{"num_hidden_layers": 12, "hidden_size": 224, "n_experts": 40, "experts_per_token": 8, "d_expert": 64, "d_shared_expert": 64, "hidden_act": "squared_relu", "moe_layers": [5, 6, 7, 8, 9, 10, 11], "router_score": "sigmoid", "normalize_top_k": true, "routed_scale": 1.0, "balance_loss": 0.000379, "balance_bias": true, "shared_expert_gate": true, "init_std_router": 0.0343, "lr_router": 0.00122, "vocab_size": 8192, "norm": "rmsnorm", "norm_eps": 1e-05, "tie_word_embeddings": false, "optimizer": "muon_variant", "learning_rate": 0.0109, "beta1": 0.95, "batch_tokens": 65536, "max_seq_len": 2048, "train_tokens": 327500000, "max_steps": 4998, "dataset": "wikipedia_en"}
Below are experts of layer 7 (counted from 0) of a mixture-of-experts language model. Rows are named router (the router's row for the expert), up (a neuron's input weights, with its number), down (a neuron's output weights, with its number) and show model dimensions 0-223. Each number is 500 + 40 x the weight over its row's rms, rounded and kept within 0 to 999. Numbers have three digits each.
After each expert's rows: "mostly gets" lists some tokens that are sent to it at least half of the time; "gets" lists some tokens that make up at least twice as much of what it gets as of all text. This comes from a sample of Wikipedia text that the model never trained on. Tokens count by the router's weight.

# expert 21
router:453572556466516497501523523500553453536460546486470468554498458470488497476462510487536544472486406563511459544457527538565480537520487459555618480492451513503557498524490530537484536569554597483453455544545495456428474474513511496483513562508464460562513552496508440579402540516520532504462524455471529516457504479490520481534559591498470481543524473505485544466477494473455516477491516531454437506502517533488541510523502455479510557573522482468451542521473480448467436485470555434512475548505518427463569440434397526540502585446502601502495533506456525473542489472521468519565513511448531548495535559554508540478467491521522446558486521562424504513507505509577484480467
up3:482522538508525448435476478522478477483484514503467574534524519498469435606541517468495475525495539495479491557517560427476560473563557470455456485524484479559452532432494527545480511471558541514487510578565441494513551507489491546511504510566520549572553485495497507569567510518497404513523518468464426561488511460516499569421534535516494484498516479498541510589492515488446428515519555459516402486468446427458489478507483494521540503509422527500559462518491419490507488443559574592519574506498582480432595578457457460513526464489499561509529493484453442457520498508499459525498497514497512475454483532572501453476523531540483564500434498471545452471532480534480495471543
down3:527500475585522491482510501566539550403504450520487508530489439499479483491487496533518467467560511517473512600522484475492488477489481510452504509504458544466536524525528553438387484414473586533522544541467463473538473443418616526602555514475518451437513483532511542452479500563494515493565533505519451524491463439449492571448531518479530436445541457573490462541489499504470490563473523464470484375479582462565447491535475490514565559472495469472491460494529501521479546501451436459498551499523464524430454512542464568487551470525522480498549443456512527463500498542495464470490498496552446472499416511489456471455492487491496457480471489516444407458499477480504524508474
mostly gets: "'", "=", "’", "from ", "near ", "within "
gets: "in ", "'", "the ", "of ", ": ", "s "

# expert 23
router:510467537493555510519543498497537484566497556438514441474453520471497536466420516504454537425464540467505476528461431479565468498499517477481565497494511452533612460463455448529589563456518519496472463441537518528519455532498459471560565503585544487565507445484456465493476561523538510411503525473505524475480519582467535534470539529524577440515499493510493440400543532431477454516541515502470436506456533475477516530511438537495514521482498517499458456461562449471410501491504564473503497582518598471475511558528459467513564490550487486509523511485481501478522517542545551551534485492481461555503522547518423453518534493438492516565502504546531399526568439499535506492551
up1:520465557485449455503482496539494481544508504477478433530427512449496444422501560536462530454481482501491499537468463631497463454543507394506474486509633590533502527419501387535477498441537444468534479472533464516591457554540472506491564548518493476491570537544450532488554532470521466502535447500509507482468544511497472547515497462475476487534473496513514473493447498513462495436507478552455470493485468496518578561440477506515476518562514571456507524542482479527461527479555500456455462566481478542467547477505557521527509496516473515489570449455544595494551495529514527545498537443492518527477492458530563535434452472491526526460507514491517429541560446576543454525542
down1:542539483384501462472511483542545497546500478463562475513527501532500471530538489466504475482462513464514580449520477411554539480497436450505567555549487528474513508505544509551495486560547488484449457528506451403500540456512511469546490407542535523531491425462551500595538471555525524493426479526497493567522486470508497507480512429557468475550555489608509478516553520440465566504459576557485478545460538402459484510409545507484501564498521495443473470507479517420522508464528511475526543513530457463476457451552564515553436481572497481495488534481524426552470533467549424449499476484469473483532551514499493511509442470601467520528469467549520554500501485520496488513521
mostly gets: "), ", "(", "was ", "were ", "); ", "\", "
gets: "| ", ", ", "(", "and ", ": ", "- "

# expert 3
router:503455515429490473445498522518503465515496554551503498502549558446483551541475515495483498471578511554449426506484482508557475473482598522495437519460490534411483529475508553557505559478503503445472596513532427467465480513525502542446491512521455513526494542509507482547538434516538479467553482505493484477539472471490473550534478500459432476517466496460479414449520475480448494534506532511508430474521486545467541476541515520519417496520500414482549434536481548435522518493521565511530440495499485485444551470471513478507559544437460478466468480562519573418525516541454477526518490582519540506452536495603475522540579418456544427528538453389436416493531525502458493519534
up1:525480533422506475456515529532480488544436509552521506464478523560516484537517514504536438546481508489485500499531497534488537533432526486598500513541480502538534516559507531468499485446478533501505453536486475469555513567545494418478501527602433524495493472511504392494555462500494493441449501512508451529576545492511491544520493455480512470476474537468546521502472466444470572580527564474591483449519435546553603531536520476448408505536524473542482464453482485510523492538485401474462537513515549488497493562401500457523539525497517507437518486493462509535570525551457521525524493485562529485488490431491479501500513494477545490526503381443437376535513553453557539488440
down1:505497484587483543542456510551537523505409500515540467473526492500453474538486477479505545496503488466448505553541503588442452520573493468587503509539502507526522533533440525452412543508496510534492480478460555484551473615510547560485514502432464482511537500473522542472494472506443525596436513466453492587510462487492516471606548416467429557528472512516562498437559565496476518535502492484514554486476504450518473533516461487501567519543426508475481509543510446478465519541432534479458505513453500520537461554449473476539492512534478484468527511520475501488577544502491523389538433538494341503519474463430468486476513495458467521515481481493528494444448509476476475549466
mostly gets: "his ", "their ", "this ", "new ", "several ", "these "
gets: "the ", "a ", "The ", "his ", "s ", "an "

# expert 6
router:498480537480538526468537530500483493548463535492464434437535485475543522550430490507516507445547451603490463515492513405489503525505518448583553564531518458495522520462446443544483536481544513486486493510517448572398493519549456472461596523531473518506522486547485514514492492533548553539534552497510525444563540489488429530513484555484479437531528477513508556444522520538484436531502525480459447488477463494556529470534461489551523505427547486459484466460489454427486546483515506430490429461471591503472553493517407609513568510482465524429508447541517510505620485557552509517524505531491484530472508561533516526538486552438602500547479505495447474553518539504502537519528
up1:524469550512536580501592489546460505477498439552460542517584442466450433501552552581465442542469465516506424533520528510554458490583556484523508525429485475556549529478562514544513532503467508455548495577518454439450543503476517411462542541505513440561427423523483515551581476498547505571525523522513496500512493517492496477526505514483469469497500544482577480481514502473530489575571500496508490458480410500494539493470463514505464497505467524515523442561474459460534576488475538478501486565450510440509503512587436555489555518564455548518500518476567542452514421476487473577463535557475484503436520489493475489468517571558524487518481526537481436489450467514457527447491
down1:502459443524549520450510455556529517500496453534544503536550475479467479460512530484514500466479468415581581450540590463490529541444480522490535500496495560516462565595521434489466473504440449572469503529537462456513558466485514535468523509520602465491563498526520538510495543530557542494477450479496523510467501518523510484536572400467494484512549520471448527489486542552504469549518527513461507473474440442480545456438515460479527604556536515483491483465479482467452508440512523458491558465510480529383545525573465486591534522518548468509486575496491540435484504504499540528501533461526472582507467476496521504474510471455494525404541471546466443471574504590436552494492
mostly gets: "== ", "the ", "=== ", "The ", "During ", "==== "
gets: "the ", "a ", "in ", "The ", "of ", "- "

# expert 39
router:464508510505469489457628525480535502560460493543507413487493447413544527497476513472531519535470497502530524536523501465489425473528506557515511460499548444477505535472517409486512533514528537424519487516446492529499467484505488458510523615556551493554540485453506507493499504489522566517515532408489461515566585555398457449483498513520531456478538470551436483489521579503488502498515451518537502498470498532483585482489457510508448477540522503482441431457598498446445472478429509491495429464480451518495526517495460539501526588498466519484579516542492495490554460542516480477545462471502512503512472576493538484560481487440602432561506552515514460437487442468497560421534
up3:524507504520499506549525532492500486578523436524422494523503487564546458502538533518544468529451505488510518506568511518468558481545487502463497535441567522417549481544484526498498521505539483513517483508495478471514537438457500481566524543526515478524436543499535409539559500553484524547466451435533449537498482481545424503466408448516423525516493451425506482520483503436501567502519435420394440513415445563463473501451489450466491483488423461541496510514501492483508563503422398487515548487543452450580485570439484571456491498515481517460546437448490508441501496457479482468531479452495543566551480464470507531531509551493527484554481516482487439439470442517435460485556
down3:417474419507496512484498518448533528487580496435520486505420464374500513506461503495507535460480479497502441562473537521456498511495493447529524424468505524564513444549501470505500462462544540526519505533517547478472536476476496499521481475474505499412481487537436460454439480481499444413423436447382526536492508424487545489513537452519483488495484402545495535510472524488500591526494530517529463467496557458493496507566502555543457556484457493556502572548498474494511472497549473479458461444443576532442533425532524481558543548542530554492477478484477549522502569534516460484568480506475440485522540479455544479494522516527534486531504546479589516428518499577568538435519
mostly gets: "tick", "Yes ", "— ", "Episode", "Genre", "Green "
gets: "\n", " ", "|", "; ", "0 ", "1"

# expert 13
router:497530560591503513430533459484525482550545561474487566555515413474515512485452482476521493469451538500511553472482484501535480523528509527512483526510530438540588505543431485467598479518458535456478518442463517561446439516496422497483544523559521443521555393524505477433500530520458583415496514499421526509476522519509426487521513449494537487517554424533531494470473487515519484447532537538458493487457483452539516525515497558526502484487522504515519463495608480482440487529390474526500525549508508444536501506511497457501450477493502505474621457548479484441548541537507508490482427527528499511512496535538466387528522550447552518555555521507519423471494494504524508406527
up3:544441434458534581471439490483514469521539514514558523573469478467534470542547421515526491436537578485504535572496453571436459512452468486549463413549488488526426515473481492490500471463420507533469437474498545548474460565466440463534542505479555517501506443588472487476542535518508511459498594499491456547534478440526432476483494540513470494524538468502503449432529564564544492463538498458568476499523535475500488520537501518485481439595558524485554511455527456468461505516431548537497504514454507477469543549431492514476478476509530537453471495471475476496563503567558553490474514551529523510411564550590489449527503490488507509529509494529495555546465401531435466483489
down3:535508449530453494478485512509453499559568429507491515473452485489453585524580440512424538550528505485513504491468526556542444527456494515503520473485527535446514461429559505529506495484477495550508441513434521426474415587525472531575526496527540515584523472502528530510543417459481532534447375504480533455538495480486470442497448455474463614430557543488579498554425450529481559584509506497489454501495545468521530521550506509503470538466500514534446496534523532485510471488472477461426447489477546526501537474494533484459431554489525486505470521417524442444506479460493497492526514507468519525484572552499525456557447491529467461494499527421482500472551433521415514513546
mostly gets: "they ", "there ", "They ", "them ", "but ", "\". "
gets: ", ", ". ", "and ", "; ", "es ", " "

# expert 38
router:511464481492554499467500521497503475496538491518499519541462461479521523552430489492592460431553503545488414515464466512552429543516478503502533511508465443502470495521529545475516598407495550397527477506468456510447504483510485512515529477533546466530492478456441463521541444520520485481539518422552482476539549540498448533494454491469484455423545458591581493512483514520506538536527536453489462406464545526587521455526457509466458508494546453487478465494482484473498496448498461542520442481437510496448490480460489488524553519476431568471507501480409454481475492455474456502510441563487526529478611480550460535525519448477528444555595476510399473491455499492494377500517
up0:461520533509533512497497573445513438506462500540547402473512462509541470547504468499570473498449502500576449589478502583442526508530475537567484554469515519482513557483515558500526533426523528560515526536486516526467492421448471476477502516552542500551544502425431494507443508502476461454513505524537498508448508426470534571542474522525506473609571492556561493539528517573437536507533463519418422503472532543533479476491517475507488513497529426460479507500473424549449545452434490498486462518494551481432490532478572572545515539462511493520494491464487461578501487468570472465474492452515468508503586474468543464565416538465456498460559561436469478536447486477492503456505
down0:501464438430498544491515566505457500584459575459485455485479463542622447519495498481602502438521486498551451481471519494505522482491506526470449473446452499550476469501491600572492461468465481514514569518575469489508446470504380532460501479480492527488424525532413538475487485520524506537546493471475526495507516484464509555580514555478492477514441481516492508508540518448464545467539521487536559518517452443584445465421499518540509498504515444436470482451529544548496470531484525521498446462488447478503457553403483552489504495551557504527508464535499442488563499581430500498607503454558497370494504448494530502481458516505496536517500503460459480484503521506543496548491
mostly gets: "== ", "New ", "Los ", "States", "Palest", "York "
gets: "the ", "of ", "in ", "United ", "==", "New "

# expert 8
router:440523524563518511395537478495568516525473518489476504476570544522541449490514547539472493501515452495448474572522492404481482527542594449502417571454531514497500480505486478493486512497510527469560599517537472436445465536503475482475461536563481493515496538476470445524506453532561492492426503512451532511523496495518438472453513507489460493531517415439426484443559503503461525436539496534475504470441489555459512541541509496502511524478536540432472458545545537396503473462547531461545487497492547422467509506469426519489478568459524539405555511609479546456528480496466468511485494509508515520493543525499465481488544522463508495527541407451456509579505413514534590464527
up0:450473489470459527539499519482452469554398453477462471473496539469487531507494461562471492559630545501448462501470470495569495534484494443474466452515567534416570570462538487517473540429503567492426536448543446524489475524474476571471498511509637453521494498499506447569520525524478497436491454524501509495435448506492498476439487576496494566523443449457510530541446566528440557485478517512475502468476499478468543514510511482510519529502440521439542466504504541520506505474487494463505503504470514453459533503553435507520478558459473454445447451529438479504538518437501402554516569490524514504455399482533525457517511468444554473476526491505481495494587550509552564489529
down0:547518521489432498535478466439452546404512509491527552466468489492458521434474462576538510480559462463495494437506458529537551537481528484509421509520468424492550465509510526556461516601544522523527474495515525533509521545500513462527490550539469517445466566508538578537520521477517509553527419450485588577531527505534447440552494557441511519535500528493470565490497504480455546552511463511484529502499488472456505537428423421510513444526454505413499476444484501531539504594514478450540460526454476499473488497458388465504439495479460509493498449485495506544549456500535442514490440472555539495460450508577477533527411533495504416454496469480474547517416518507533478423483
mostly gets: "his ", "He ", "would ", "been ", "their ", "was "
gets: "the ", "a ", "was ", "The ", "is ", "his "